Weights of a small mixture-of-experts language model, trained from scratch on English Wikipedia.
Size: 8 layers, width 448, vocabulary 30287, 76.4M parameters.
Below are experts of layer 2 (counted from 0) of a mixture-of-experts language model. Rows are named router (the router's row for the expert), gate (a neuron's input weights, with its number), up (a neuron's input weights, with its number) and show model dimensions 64-127. Each number is 500 + 50 x the weight over its row's rms, rounded and kept within 0 to 999. Numbers have three digits each.
After each expert's rows: a language model's description of what the expert responds to. This comes from a sample of Wikipedia text that the model never trained on.

# expert 24
router:611535442559464457474472510445498491555605528510573456564479472465507566512482496578630530478496497519509493497519532600539415483612476504512568469483644539559420482490559517465520466526513476
gate0:414447558540481518561474565526525482406526538504488581421485566532609539585556546400528445576467543500518459512461506522576555527462510572478490494549519597505551526455494503623456573429509381
up0:549582473515449501553390496637517509482400536516483536547493471467531505553566560472440487506440560571540554557500509582542529445549502649418519610527551535502470578497505568468507511505438482
gate1:473502436588534472554469375466481467439476569474475540554498545495468545543568491477498473506540502487455486473502530524542400597457530471504565476493578603487555428426560487577436473531503532
up1:506548488612436556530545542359548509549539489535579477443399481484523525485519573439550511575459490532476414462548482514555476489500443488477469557543495531525416526494522479523522450438487604
gate2:470559460489565544412460480405443499474517404525492538384474496451553468388478566443468440505529578498484519548503590478439558524509529513437533454578448566617484495447496454522540392556472439
up2:410587543434521590567435590488453470482494515459457431578458442564518484509504549481592546528468511507448563538580498403498597493502514524544468534462577473440389504404471510419539569457498567
gate3:539499526533525511481507505474480556468525496390450578419591478646521492550490446445519529488466596563466534454423395566452498474533479567541518490507486559516553565469461508465448444448568507
up3:520445451624560405519586449647516485586527484403500407480532507456482513524512506538481450396527447513562512428564511470464521449349458485447512539539470562529423519509462546428468436512435468
gate4:454464533400510602471489546511471475443482495479514510511459572517576482526596526542489517480502501478511516513490584416488578553518557524511505518579518432459433483475526480437532510393509512
up4:476399531516618488561558491504448478582567554610404548512561447516543448566486538454585482556442460399500500569477478520523588506529501445535568421476516527506486552558524547521428578512444506
What it handles: Row-start pipes, name pieces. Pipe opening a table row after a line break, plus inner or final pieces of given names, such as Jes-per, Rain-er, Sab-elo.

# expert 61
router:557508398584463394445457487443447445384531560563524434585473580466565500476491539475598530488459490604417548538521523491539437492516560568517491464483501483486504533540569517533461454539568434
gate0:474556541556468541486535603599503516465537541616509459483492471540504494390488519497496434433481485502436497607572434458483516564498489538441541503432486528570434539399510518587435489573491610
up0:476486512547410484449516579578451531491622440457552472528418461564508473451485535506579526485484531421477469549543414581488551506458623446476525513550517561537404512406543512499511441574511475
gate1:480449531414499539527641485436532522494499484440600368448551569474451608505479511501386463485532537517440577486526512594470542469541581430635566435523492565447446532451531509474442444466419522
up1:502553519492511445551549479482511521474470434585633492466469421459450451558496485474467484402432491533573480532491482493409511540436434499477439411481457460442584496506525554509540566465584569
gate2:503515461488534523522547485527615466453562553419419434578555505511483507581520520481555481451546457417533460549534494525473493549581541488404427495589581505563465549432460583546541497374513468
up2:484459509505441492499537506522549487437526554498509507609437537492579422485557502421541536500560582449477457548427434457509469478563414429539507433468535571447530475427513645499442452484471554
gate3:548511457516566453512518507556560482432510428538509397445496472395507488463526531613566562497490534430520426347545540497508539550592479610479483528465547633497494543464509612533427405479443471
up3:408440513570472505483496455520552472590593475493484486545489477501485591555552513560492496553491477583486505521446526549488467451451486519514454446513489543459521430512503469492560530508494482
gate4:541514519515415514467526490436498579490492631489536489446504458509565560393552568488432505495426483463496520470484558411511577442495564461532535535527523615458529517469437478579410551585433543
up4:454612464463529559421483515531430502399464502531514503346477412535429512504525570561488422490583449481446500546524553421493556431430558523518483600605513554513511547484511536548486419488453483
What it handles: Pieces after brackets or quotes. Capital letters or word starts right after an opening parenthesis, quote, bar or hyphen, as in (youth), (Grodno), (Live).

# expert 49
router:583559426536519426505415541457476452424544549568579449601409525455535532465439564512585560539490478537455472561527461507518451430546450556513492388457537497562507564443599528531460448493548497
gate1:466447579459595428482502470512499456610634571496499534499554495539538467557456531482548523518568517443471473462568487536456475557526547511509348551546490446404532536525493555432513428531533529
up1:473505491467505602553423541555475541428545563480509450576478534437537530555518456458471499463495487557541568504515450541526487546506543564491548470603564552450539491456448456481499545492523522
gate2:524439458453585455502442514635513514430479543434501517427598499532486460559515488526534509511496571439511443536502506436509455456514437548484602549495469530480531460539567525515451436484545594
up2:546505488528519493416462465572524456426540483547446428487586453540545511452412490538517574483595551478413389495474582421382453555583455522468453466478512427508493470458547517536512489524548554
gate3:515511499528454493616417523508493548467464476433482562459430482537495495469504517554492456482557432571523511441445521495443505551473490512447473567550498523486583547548496462527459476574449508
up3:497465470494598511467481559462524580421512597549506404572569430509419484511454530433590496529511597477495523622503491436591401528481491556560395475539495476456517518368458506451508521469648500
gate4:529486450562403525390513459419508592498471461479565541610464527451486553408472472534465413438514492458479545541540479490495412478456483499533564451463536410496487483526523552449577449602505501
up4:450561558442454555504556414511559546592470430478528443583392454498480511506402571391527507494560443526479485553455463392562462511484487511507491470499380515539562428525530483441468534524444527
gate5:519532563364522505569554450481578500489499510469447588484508389484507473530432562561562557477486478486425597561559523519544505466444488537491413485553505518515484406416508505433486449526515539
up5:461509491463486570530497491573620575494477515541567526531474530509433520511471446456434483483499509495455438521468546516449568486486480591503477521453625512493529522490444538459489547508566509
What it handles: Word-final suffixes. Ending pieces of words and names, such as -ing, -ation, -ures, -up, -finals, Kong, Carolina, -istan.

# expert 14
router:460557499468461434521524495485484425452484601584464456543415441458540583525555567490483584556496455568417495614611516498550435574498509453491498451470503464538566514517514585521482470555514454
gate0:453538443435464525525410549501601576493438510524421437412518494532485503545534522485550487497526539442496598569475549543569438486570504461496519461556477521590412425512530560484455481464595558
up0:497528428563563372550467658424511488489498452466425533469533559475520513492501425553504506551527503454470628435472506431448472503630519503480527455515452538542502413465504503489441518447538461
gate1:399438420533548385485494517482477515488505495535558501547558522422422459550511484470445474527452553459530455489598523563488454495490496595528522498452443488437534402512527483536453439519471417
up1:473455555477520464581518449432526503503429540529453554479530529400438489476566473490410496561520497428527428550565553480417465415542464481568476554481446608451486442490453601471519456545500453
gate2:592423459446506411431477525476505436401583502497471496530457394435525640428481490471497566483518474478538467519416459485495438514437552468492548600546512480489521442553502616445433495501399478
up2:482460473561512498530501500488398514547471469541547567489571443580543402519463505457505488530549498383543595487504498493493521487546479531481512502545507475527548447439506482488535523502560481
gate3:463563490535511526465536557481530460446514589433409533497569494542434570604493607517454450587506496545490451556576489412554498544434505367437509523452512505495421467564470463521496570571497506
up3:474456399568518533438519575378492582553459434544561482500527555467516508458477446555539536470441511461535565469505533478505523464474604450451441498485435509564446551476478457420453462484542596
gate4:493448417479414487488562589533391497456435528493577455480552483497514493432475417497571493538641473471533479521498515557416513574493536602495428563510482493482597467589536496435515417483591509
up4:469447507563504489446521581516460589435466506494529492483556467546482508468541536501472503517546438493583506408424516532496508573503542441552502500543506532565609535500520539467630509447556583
What it handles: Prepositions opening phrases. Prepositions that open place, time or circumstance phrases in prose, mostly in, also at, on, after, with, during.

# expert 7
router:556492476505467460459540565472516519472541523514459424503450492418513578470509484530543478486516472543450563543481534481516459510561548537518547480446533551581506518560557476566473517527597477
gate0:436510489509426517529449421390457608529452505567437522425393552537542518599455417607466452582558494535545491551530533653576548474449394514543530454500460550529506439478490467554513502488528507
up0:453516428610599530532506553521401518422618490586495589423580491497540404371547457492492467516496557364452531463437428583457463485643491512522440451502545565518530523526455450552540449477548456
gate1:526492549526531516503573476520540490505399438522485581474472517459585499499493473515463405504516484474460476470497623530580523493520524528582481569571383619438459551555472490547609472465509587
up1:493465594592525525588491538462561500499465490517454548437493500492537585483441496605575449480549430595572487457522525450547445466435519476517518522510456503542542500478455607418461511510585537
gate2:510561373474496555505415486424525511507584483449546487514489411498488575565448411508549528500499503499552473518520442499450455455496536578446492459492527488528536520516608480515451496476506546
up2:508585541495516500444489511517494555457607560553478529600549612406583519500510572491494549500486473538475428472390464422550562493561513455482487459476412405511488637451528452553404455389522495
gate3:523478511513528407568478466453498503518423460433423430495521547464560499426558540480539489506555514472422544428539436506454464448549510486462455560498442449517537465509558490493509502472440543
up3:430592514459462468493496511410552560572459426526516503497488513524448515496449503532506495481541387547444564536558538535506630399573477454455521533501442450513500563477515509538488496461508481
gate4:547394507491501508431512489526615579520467584464520537511538437523397473548495437522459481534484443510517557493576447435458439482478498446585381477600433490533469516445441498474500439527499527
up4:492495456526497519490500562473475522382455461532582548590455441554481565502437573501486636487528593543568496512467438475522526586564550502435484592511567527418474517477470523496508391374544468
What it handles: Mid-word foreign name pieces. Inner letter fragments of non-English place and personal names, often after de, del or Al, as in Potro, Perugia, Negev.

# expert 6
router:536494442521491422497510572543482504420589524508507450551448574467504576487498520543557546400545491479430513457517521501520465455534422491501544465521514503523573479536480562448415499537531516
gate0:418441436515448542473426526463455509444446530512435429586552474485505548437526510522427569489547482529516545495586458569538412478457486410439531518544590475505564475548497429478525507507433596
up0:503584514509395548449528530528465568531586468478520492534567428505546447545628473507583570526520501407450510558435571502461557504433482422534479376531457417466570486455494554500490501458494457
gate1:584515507527545506455441485473547477502504462429449465588516485470520574477528456562434468515503446537492476442598394521469545573452488441519513518544383455610451514491486482350420450486444457
up1:596558509480536508479484483496506466519538557534533528487422525495480484530484550653532519539526473412487512513500554597475482536550495571626439416588477499529415548502545541524535461478586460
gate2:515520526464470522472483430386496488473578540551547521462455511575485479522442477444407459463565523561521531465529449437452498511559540454526472407601531538462513536560467486480460520509476378
up2:530553473574405527479456497566495472569592525507532509550539463517496478580495522546542511476531514531542545497409430562533564388493536516470405574366505494481549515564472473497469516456389507
gate3:538591473582483530446550485465558484488499533498464465528448448578501519403541572553466509450550529512511500484620463509506507562450561483412475575505386507511507504495517577387469442478503488
up3:571459513416425421586563482527480501543511439505524495491566540468513507465503546416488575446482547543520567465418483463552490506506499540487497493515570526488474465588585497442498517497512504
gate4:444391435489566478531557515567384452546459505539531459541431510480546452460475580528433521491562500473471540524519415481440477433504473514538568484444456448478474511454499529522579541625529605
up4:550461374545477516448459404467520518510493410465419534479449465540430455530377507494500536474527457528489523493474523569626507415479396458498452516569451403489392463528494496456525388468471505
What it handles: Prepositions and headings. Prepositions like on, of, in, into in running prose, as in went on, total of, and section heading markers ===, ==.

# expert 17
router:502463428556413452507448473485449475459515528520614526462489594554539524468509539457569526500455524563421586517515504557538470496487483600541506532449526545508545526385509554509491498545467520
gate0:548455474564445554438480484545571499527442534453480446497495459476511493487530496565450509487528475505511516487564528582506497507441421454547538372503535560456433478477505477596519469542516487
up0:547494476489522568597435475608574548527490513462454499555475449427474514576574479527580582486540464520588520582412517451416500571590438536493524504458532507538454503520456581509598494457610577
gate1:468513405525605541379478539458476520497478522562550456406461620547448448511486580537533432505584441456453510485514571543434483556494466523550520544511535560517504518579394558448494548507484511
up1:458459468550459537467429609554599535482499460470493510461507452526440445428650545485401495552510463513573462419515472512444480478530493465491548536631494463434492474436435513528523504560520509
gate2:474503485559529551516553517543501409450476466507595620515440579573519522552525469509540492483528525474507533456483445408481478475539412471506498520528493448500529562464529388430521513494507521
up2:601417434595538548512452481488502487434548522487507475548471485572568493476429426469487556543494511479509574514507457502610524503503488444471552395540554539590514534466419442389534560546464514
gate3:466533507496469512498473446516465482482538563468537488502385591630486471521529464475516564517530509594528540470497437482620578500537468564472456549529539421550527470429440521509438462475448452
up3:432498490469536506447489542546533544496486466570442368483552419419452562460424519477476437415535521465468494457471491464529445434410484449468493509465493496510446516534505559515528478460549488
gate4:553540492469484561518488500539534465497523499601474469467566476517518525507504345552417496505485496494448515630390451565559490424442445431598577501496574515433521512526563577518553481507535464
up4:511481533520514470517486548479495612468444513510433511482510430503557458551554485518585539470533502534488464560540489539487452520525476523541560525526492444471599467492477534496492554485502582
What it handles: Line breaks, section starts. Single line breaks ending list items or infobox headings, and first words after section headers, such as Born, See, Personal, Medalists.

# expert 30
router:523516426453485361515433534455506447442506559515518435500514608486507478409462442542516577469531523557496492530506508557539456548528502518436504495450556486510610563482533510514407482593591386
gate0:536468551525511535494496512536405558522472488430521465560478530525508566555511472538522450427485384602514489490504523513636543535538489476484473487525449554590360420387435479552542490484482424
up0:580517614437489492487511492509472460475394461444475555499552396458440481418471627569490586491545551537506495393565495414482569467513573575626518498542488471537494519483501621434532481511437532
gate1:540465377573441510567577565484427450595432518495536570483466483504434449466423495457484598540496477469517566563590496484452554485516430512565425521528534531508485410556540603506466528474410565
up1:509500497495498547461455533476483557583496477396627480505490432474473403433573437518494435523402510525432533393467570532511469492526528474576510454545454556556405420441526610503484382565581506
gate2:414487524437451601482485375571505502438547516529440496469426447554516521422531529523499473412449500565478561554432501483530538450460501560563541560492591474506528494508575559564498475482401575
up2:526508544497515449502531497553406565485544428431435484414589424558480485517539503486449538543542507520452410486590491505439433468546526533492516480519512588489416519572463568514496504567476509
gate3:427549465439493566445575516509504581428550459474498473490501457424472456544452527538515502476424512445487578521500556346524435429475518516494547488474500564509444550481532550524556527468523545
up3:529515541448522542510537523571483518389442510532575434562501455587509432505445445524564563446446464429530441436479459459550499465458518472491439512474512500481487527533558481594454489549465485
gate4:438489452522478516478488529511520432495454505381485515450519527522499486367418492529525530457502492542552553507518525502551545467394509450586560539484478473398557471587563538552505555507532488
up4:504523505516510428564481471590473536404510561447479466507549466482526481526603545543462525384432529564459558504490430512536504549481538526469412590604549488543507477524500567516504542460591544
What it handles: Pipes after numbers. Table cell pipes and dashes right after a number or empty cell in results, vote and statistics tables, such as 2,245 | 72.96%.

# expert 48
router:572525410489479401549469519440458467482551657565568469517486535522550527495567471509509578482484501494551532546490522548508476506543482527519618495470571510586593574486509472523455476555561442
gate0:495555471520436450480424548436475438471470446424499503511581574529562505523572580521611484492363439463470460499432541579478490475446356441510554498451427532490573510529554546471537490514496559
up0:427407497495503516400544487507508538506437466472480461459461546533497519478526468424469466459617455486403499569536530463545487552402475528558468468559447463481505582506501581489541483462464559
gate1:580483504446496495453458532471611460440456545563419567483538466455514557569470518516497534565460590410409565440509554588494593462551441482494415423465428528563453405450515532589496527501440475
up1:478489484462490539552508437441565582454519456432494498526479466505572473467594534433536479508510500541492556569600541529425401392449424457499586486592544496550492478481456517446459566512472440
gate2:482532473561565534538439548463443540537571434547465481468433509556480510501472424487514557491553576492524439534458515413479492463564452524454536457543458471489442434500604491550520616475551402
up2:548453488523444522592504513458507491523587530533426532469618472564537412477530436517502483453458476521479533583492434475438558492401544471472491430504453487550476436484380563529491518485499556
gate3:486504548555469507533500543515533525497458542551504475508497578511401504560562436403399536477587520574504482462503512532561555516492529474500559539452447430569448499448448562534486418597546475
up3:479466543500539504494447548509534478443507490466468446509450451499450478587523597546492484504498487531530518480479524535425520464486442476515610461458459445413557547565441562523444442532542522
gate4:536382531593498438468492511519474506538454496533548594523449497481538460420459420485579475392450448450505523537441538500536511465488560527470485457349452450591496465454509501424461390510608513
up4:533585508492579405423507499451456469491480561470490504566488465538465574489518536499511450546445494519480433514392567522546603480509530585475530530548569544475458552548466540559558493537471521
What it handles: Pipes after text cells. Table pipes following a word or name cell in award, election and filmography tables, plus colons and semicolons after quotes or brackets.

# expert 13
router:519467420509449466476471503510405388463529586525523487529411566509525562546537473521554558540452437526485580542500499514558507535541477517504488458440532459509501522495618500455517404581543544
gate0:456580522484446461470459398577566564487502452474581463456491528519503394519521533559484540530463482483568478574539442488510597609564440539544555591487472588548491532479532530511579539461581551
up0:473430442512550455475484585429505522492503493501482537434567462459451456456519529425544487532480486476462436426494495454535540556495544539516570492484494493473547471465429537475485494489494474
gate1:449514526476405562565457502545476554448465441537482514577454578437572432549513506583485388443468495548543508567445444459510473539446524419543530593512571532464489463510527490585535557590535448
up1:499487511592431488478532511491526572571507480484464466437508507640451494571497528505565411439510489535482458537529479519564567447541506508496570529489451529481478600462540518440489582492509569
gate2:500467574420477474440444540457522425500434460480496531534483528541479433524522445427437508556502499579463475455496521540481490539530455486443490452542524438434490462432562596557494520556514401
up2:478455556505456538551570477545568517410579490525523529505553460435479443564482550530583529532607429499511547574494493476447453481441555401486583461444495501464572469527504382424568507577488532
gate3:488495525390427467442476550451531532453542539524621413507631491517513418473602412455509453539519441614456557503564523480497585525452437440479432467539556536405528609489420573497563513400538520
up3:513475444426546494461481544587538515537470472465495517463533474554462429517484506459575461564492414446528512463409463425508496493593475408504518426429547494391504502558499525481534466481558631
gate4:399551575491390461567490549422503562473486496448518474513516541427512453570578472428537486431507407509528534435523520495465561473543514493508466510517434481455487444440533510527509527447570503
up4:467514513474549485493496516565578446438454591455504505456587593482573521531439544525455515468438484387451487430525547528517432478429461598478459436482427465486511520451471489526506520510478532
What it handles: Capitalized name continuations. Later capitalized words or letter pieces inside proper names and acronyms, such as Cup, War, Road, Championships, Nations, FRAGPLAN.

# expert 58
router:575517495518444476483509468480468374498556578483616485528454475461552495496438401579542498455478538575595539521482474497489510507480451521488563459524626542555472504529534426542480479560565448
gate0:485566560491501480504446498449456468518518526432605494440571501373419486489454402398526476417574482530607576541564514515512434355535436543552502554518504463529584512605477471419613498502556463
up0:531408613480620491485533483472472571480421493410506465519509541499518523567486548512569465428426470485550483478502468484481547447533514543604460566460530511522487516569499476577507529447571535
gate1:524498477550559459508477544524479443457460588582411495503428535447505515411582448451578461464424539532475389557540468544411532528439506463561544548476525581537531383460503495612454512479560473
up1:494561506512579478453408484519448476475552474428549509484524510483466573354469440426471467557459429489478434479534524530497492517526490513553513569498577489547599478517540511498514545485530418
gate2:494560522448602490571501503455505548519501512500524574521522575567477501538588532539515467401506457521469530356535487550443480476568466536525520502545592503584577586520518513496551503496557524
up2:447427548558506452531536550494449488510475492483476509490560498469463405570476545403539444528526503489501566355528522456424500613458433573463544542396475413512506493514597445455489488392451466
gate3:426484514515526505528570458449595559494475472445522491471522467421630399465561490468413477568537440545481496444447469542426376512533487426488469560582430505537479508494533469436589474397467408
up3:419441450590527415482486503462503527550495583507423481490438512410414550478481588516588493435544470595558535485499463549441477509516503507511490438494489579450476605453484459501474435529413415
gate4:482588536492521478476426551493459514525450464532538491508447517510513447422493476521477624491555530536490496519505544566500527467700509600561486496586504525497468492584453501402497474568461530
up4:518520373536578501512580514439511530431504512520563506464484498497560541478516485503508500490489509519419447531531498461525493488543570505509532495563488588477468446576520495446457567576478590
What it handles: Table header cells. Pipe characters and column headers starting table rows, such as Year, Club, Date, Party, Height, plus the c in Calc-.

# expert 20
router:525532476511545382520409518461422384454537544598491442583463506476552525480535492546583505514391414579483516553550518576512447511491484578446470448435517505547562474503631501504513415530585485
gate0:506556458439476456577562565483494497588509439509550498447446512487524509523453440596499528511513526546415572543511494527538524492461554469528562451466447538516493482415483468383477571459541477
up0:575464508515477526481478468525532515549515576465534501531542513538449428494507576523484477494481573567486511539539573475449585534479531472525458531525392497511510491572433489384545486465497406
gate1:495539516489464495496586402560402526478538548433442435501466592473467589504542468547581441504567468626485548555497497488577476531478517450465489446513479438466539436452621512427518508512559522
up1:512562517502484411641523533533487483556596542562531496478446537542546514621547564525470471457456583523472468444526502542438529436450594516425508583552451567493443555586499551557538540519485582
gate2:477450488512412540393502553570494470491410515537594521474487457506475572502549524424428547501504560495509596534468582493513421467442531495537548572442549476510649471547505436535467577507537499
up2:478466587469447507465581531484499525471440630521606620461519540422482466537564538499445541476473526471496539456473521532512411466459502458529477495478424526485553466510572538456445470415479438
gate3:483487514505578424478581536486544440457503450550480515472536548448576436505608483486423493477522468426505471527532482498481497533479470533562500442469477558533507523434447423503537420434583556
up3:537519495521623543565535486482465522390455539448493638421507497491496547468444485452479429515487557412602517599521490422429576480511488590471473473576432476426608601537491514478454601499443516
gate4:551625509446561489446487545504532579467488409451482493472560475509479532473480474376424583527502491492547489388610561555542459583498432458541519650484531564517439469515546566512512476516592480
up4:501485545467528442537565454595549546468516399515519490460503558446448424558486552546533508414590429567498518482520482521390458472581499475544440508551465491505381384550514506450501430506534482
What it handles: Mid-name word pieces. Word pieces inside proper names right after a capital letter, such as K-ler-ksdorp and N-uri, plus acronym pieces and The.

# expert 42
router:481482327498473505437475512501469508417571523497511507537422561546488552521484465514557471504488438564486519540548522531461476546538439538540495506456556512560518499458568544490466449561536527
gate0:434474540524471459634493543514495515527530468429566473450533550414497495503374508514482425594506487496528546436452541440462451454538521539426589561562439429408490493547421591509472586518535491
up0:451541482527484485420542499454471549441452553525556531545571507449512415508504530515498368362515520436395528521509550515493502469512521457609570511521473469505512460484542473485517352478511547
gate1:598516490363508461513472491585499565463528504558447491373545468519514566532534566496535483463500494498504409511481555571597566540532539452450430548534455454413541509445486481429535473612430548
up1:513528534479458399504431482485604402463534407497508535484579495504562486478483395563438451472618451484504453520467512527543469487462431547488609471451538592497446471477495422553555575517484471
gate2:487516515483523469533456516486370602566421535467492444475549445605490534471414500524573466525576488436483517491466417480471556504502604504482453422450372569463512496445606469436467509459444518
up2:554501433525404519459573556521495547521524475454629529558387522496529499463488469487554522457498412482520546522477538523467539473471575518495521531430464576460503420515437645505515466499557441
gate3:510561403458575496510518444507409360542580564527525428485488611504470541523532491466488465544495603530534408476426476570574536423469507539484468498530577565449496486450442418612548589477473573
up3:433568494533578511552521566581438507472508570473509438487531405504497490568569536583465525409570509552398508447482480534465484434517496508503479484469549528438551462463516518501559474551528570
gate4:500507505408548567474601505558471489482432389500534431451459543487544376616501446529509527547558417516482540503565482426553547464574499535522552546535528453489584527532440528479476440551435548
up4:556496424454500478509582511485537510418500539538570509494503543538505469412505549509477512515475578565469500484510412536611496447444531531537420583541481513423477531520476497450485528529434386
What it handles: Year digits and ranges. Second half of year numbers and the en dash in date ranges, such as 19-74, 2016–17, November 17, 1863 – May 20.

# expert 33
router:482451390587453404471496536473383459495541584499534504498496533489494534523554454454514496562466462550485549550521496527530475473543458518504555457435545550537581526481572517476504455585513461
gate0:509473507543547471585498504628510595480451504455579480507546511525404476460518415561447488512649556588505480566473377472466472445552581477503505532567495412500526469482394531519505481505493587
up0:461478520502488433445432517588502517540577484413506443382539491433502465506499431536498553456482566554535536569482491517540481452444562520496579604527519464467497561571497510451514477339469487
gate1:534493587544488591472450514447476478476436449559493493547453456451507545545563508564447486490428555547593457459570496471459525447439485548523511486406483615513510502498513525568545470487523491
up1:469508462568545418491475497543506513512488451540492634506483443636467539506437460453454429581575518499562531485533542556460477423581493578476516537533457477507421556423532515466471514522524483
gate2:514559546433410440398594531563422499481443472558422523430475503507448510492507513417487433566604573486423521531505490459422552393538570509528491424566448521410567475390522553521516506509475513
up2:570465476597526510512415460499533615512440484441577487552509554464537507472472445470596485467515475498503452496387489547555525468463554535458465583552593436522533555454548413451497463508505555
gate3:532526517570523473452518538490515589531473496501462502526571497508529535543453496605475469569518515532497501515404519410484579524387465512498554494498510523597470543538483508410443546497504485
up3:565452519451567452526505498453375500545500602527448505554492473531497441414545559569454494452563514488530459447568483554488559565630632510536474504578431508432481390585480423570525559528576609
gate4:543488459528459525423415510548503533541506462468505451473431432466557544529515424545514575573469445447496578533492603508527481452509515540482584499445517560599457533467444500353483505559542596
up4:589480452426502537573400494530590488567469432504481530585494541516533499438428432439576520509495507465476565517506495501505509531524560467549557502518627407505443502513514512501441404485487459
What it handles: Proper name continuations. Word pieces and final nouns inside proper names and species binomials, such as River, Award, Stadium, juzepczukii, Finlay.

# expert 56
router:564563451543470502537496536518462478470550563524529522601461526446552536502522512517574459540458441569414535601545515527542514543576498479493531497429535520537501515436536584467451455562545478
gate1:544528577494548406521450465488532467471478471495453442481525471487496489495470466441471537533512478507555463520452560490608502524569540544538544435440518561550502412502449578464530471511580478
up1:447425525455485485410500518549490502471556496554492472523423551496491554552553492523464446501476589533545518445519574474559506566541506479449433564503465483495439503492396462489541564445532467
gate2:542516483512442415495586434567437469329461515525428475476420505523437485556548555495545370418556530529532554459399487520449546483577464468502558400607511469412562478464488470521501445568580487
up2:472536525495487526517446369505471498505602535628485559556474513471521591552489443455548524570541543472466476411515462528516409387567468594484423436533547479473615428554502513447541469479434472
gate3:469523528529539512545518466489521486451525464629495463502513492504446450506557495405555580498568511495460407483446441513479515535413468408521537471466528488467435540555515436598546468388495504
up3:589528499475467457528484547519552511497473530399525486442551559578530568517469482559523569515527458465553530503496539533522501491532594482508440537434558492541434430411436410477591503476427487
gate4:570464540547561548523548446505508452495545526510533464495501450456420382514447505430514568460433504388572540461464548556539522511539482534378523539505507497469540524531541423485531492526497514
up4:540527472499520419531618441550378390449457544504482419541512566516536544556411564551615360459414580565465525468519572572525389497492423532504593493532569422438459430570440559491428512525557522
gate5:478453558548480435451481510503520562477523548542440502462553489516478531516510520522483462542484592549499609395554539477578608514576492396470466527586400500510480541513501423497493456579491557
up5:474464475527484494524457381473441494439443535567430513522496543521598454492377553524533516553567429594495459513487428515547583573468591566520442595391506526506462526543564529522548505523546439
What it handles: Year and number starts. Spaces before numbers and the leading century digits of years, such as 19 in 1998 and 20 in 2018, in lists and tables.

# expert 16
router:519499455514457404509474564458461430466612521606502503566463538421475541537571565475556537595392413526528511520574569510531459489581502484458569493406531498544506542481532484480444444530589510
gate0:492337536571474428401393466548489551506532456489461490471600458415472488478367466470517468495407539433539519544482535465477561441442487554488542567536505424609468476566452489478632604533403493
up0:507549548525559492494500476491424515498506559535547529481498499543496499480467457510520511479492559562467523527524442490452564467517494533564497595462559478446487548393538559501506544413539550
gate1:461515471423512489525493413536567441477381435482542407544498568496537501479447515516502474547451535505451481591500506483536529466542471538593533554514458478541483496546511496510512415637530473
up1:587445476507454446442555354482542595437541460480535480612519443472446651462486495507489410536475498439539464489529484529518490513573557476399523545571579477587483501459448535503529501588484521
gate2:446456474433476426527509507412467526559576408545540428483524544553490528457518588469546617556505459547547533480489587539467453548594562415445409470549410405499452507498524422480419498484477522
up2:518537494553537472449462449580454448492463504451513499504447540457448480605518390540433492501507481478499552481562511466448543538557418462551587459364449558569475634664399522457454521534455540
gate3:453485444477451390540516604418534463529471543499514452562553432425469359486438579582474471490444457521495467510418472512516486422501530483482425465521493440435447538448531453537445463515538436
up3:480574480473533479543494523523446554444564518473604473619569480488514391395441539499560411557502467549484518488485484554546419526496441480500541503442327430483430512468505516501509466444546431
gate4:581471473500614536601537526502530503470422517542397535585578457571556440522457503534489473438530563474485494529438522537498569527544462543516513419528546569631404473493487437517591491531376469
up4:540481500493503440544508486442463484455546553515565501506528455498601461521506495533488471514556539432512401482482454577588448532502522503452523498533492505543495487469485455599527423521510480
What it handles: Table numbers and blanks. Blank cells and small numbers in tables and scores, plus day numbers after month names, such as 14 February, 1.

# expert 52
router:497487455508461476551507580495512472442516458525500560598482492540531553440447479500540459521460511560480551497567504572540499603489438519518571427439491506526654540498582421432438511533567464
gate0:493402525487429496504500475454543437464598445480557509483574500443476540591511575426462483444482406474539547473510523605384431575406469563504525553547448531500444555473397507476467519561566467
up0:500495539509490529430536458490506568540545375465530528552487521474530470482471553437530522550461397559552452467458593541523498574506460484509518505501445571413419551460539529422482504512578416
gate1:459530540479602410497437468543520475385453466460495551516524511562537477546569514451502512407419469513519583476396474413594498576516491553529532499521566458591626488458519487575410481470486424
up1:461486419451510526481495405583600529522539540514531525544512585425432522463473530431545485500524537453552537526469585590530442475531423491481479507550558605524503472506561511444552450474517517
gate2:504479561522510407403436505545510515535535474526485532452519494472545509456472419520454466434503446506483458483394434514458504538452457555480380539480523452559519452454513613481490527474542513
up2:513389505430547580423602475478522540532552486436531468507476398533475532547576555532567486474489435378521453507461585485506504543585546535524516588618544567453528432568526504494548471521500442
gate3:521504467555503555514484521457463652481512482444523461489530488486434504495452536516503444536523443480526407543492518525531418464512500510498442508482457458517585491496515588609497437464546481
up3:531561566450455517542537384603445565478459532458642554519517522485440560449527447508517565518437562501523451441552448499532467491482492535508473515481510408570508458518470514530540510577433494
gate4:493532449528502466480404475433460459520524509498491493485458556419486469519527472587458540540542515514447546501460543525549503475460498464542400501491502446570469523396505421549545497402512481
up4:481466449481534544514461444473530534468487445514531531515488553478521567493607428474584457535414473446580511497436494404512496543525516432484488510582439461492636514528460501423563492558560561
What it handles: Quantifiers and semicolons. Number words and quantifiers like two, one, all, other, some, both, and semicolons separating items in lists.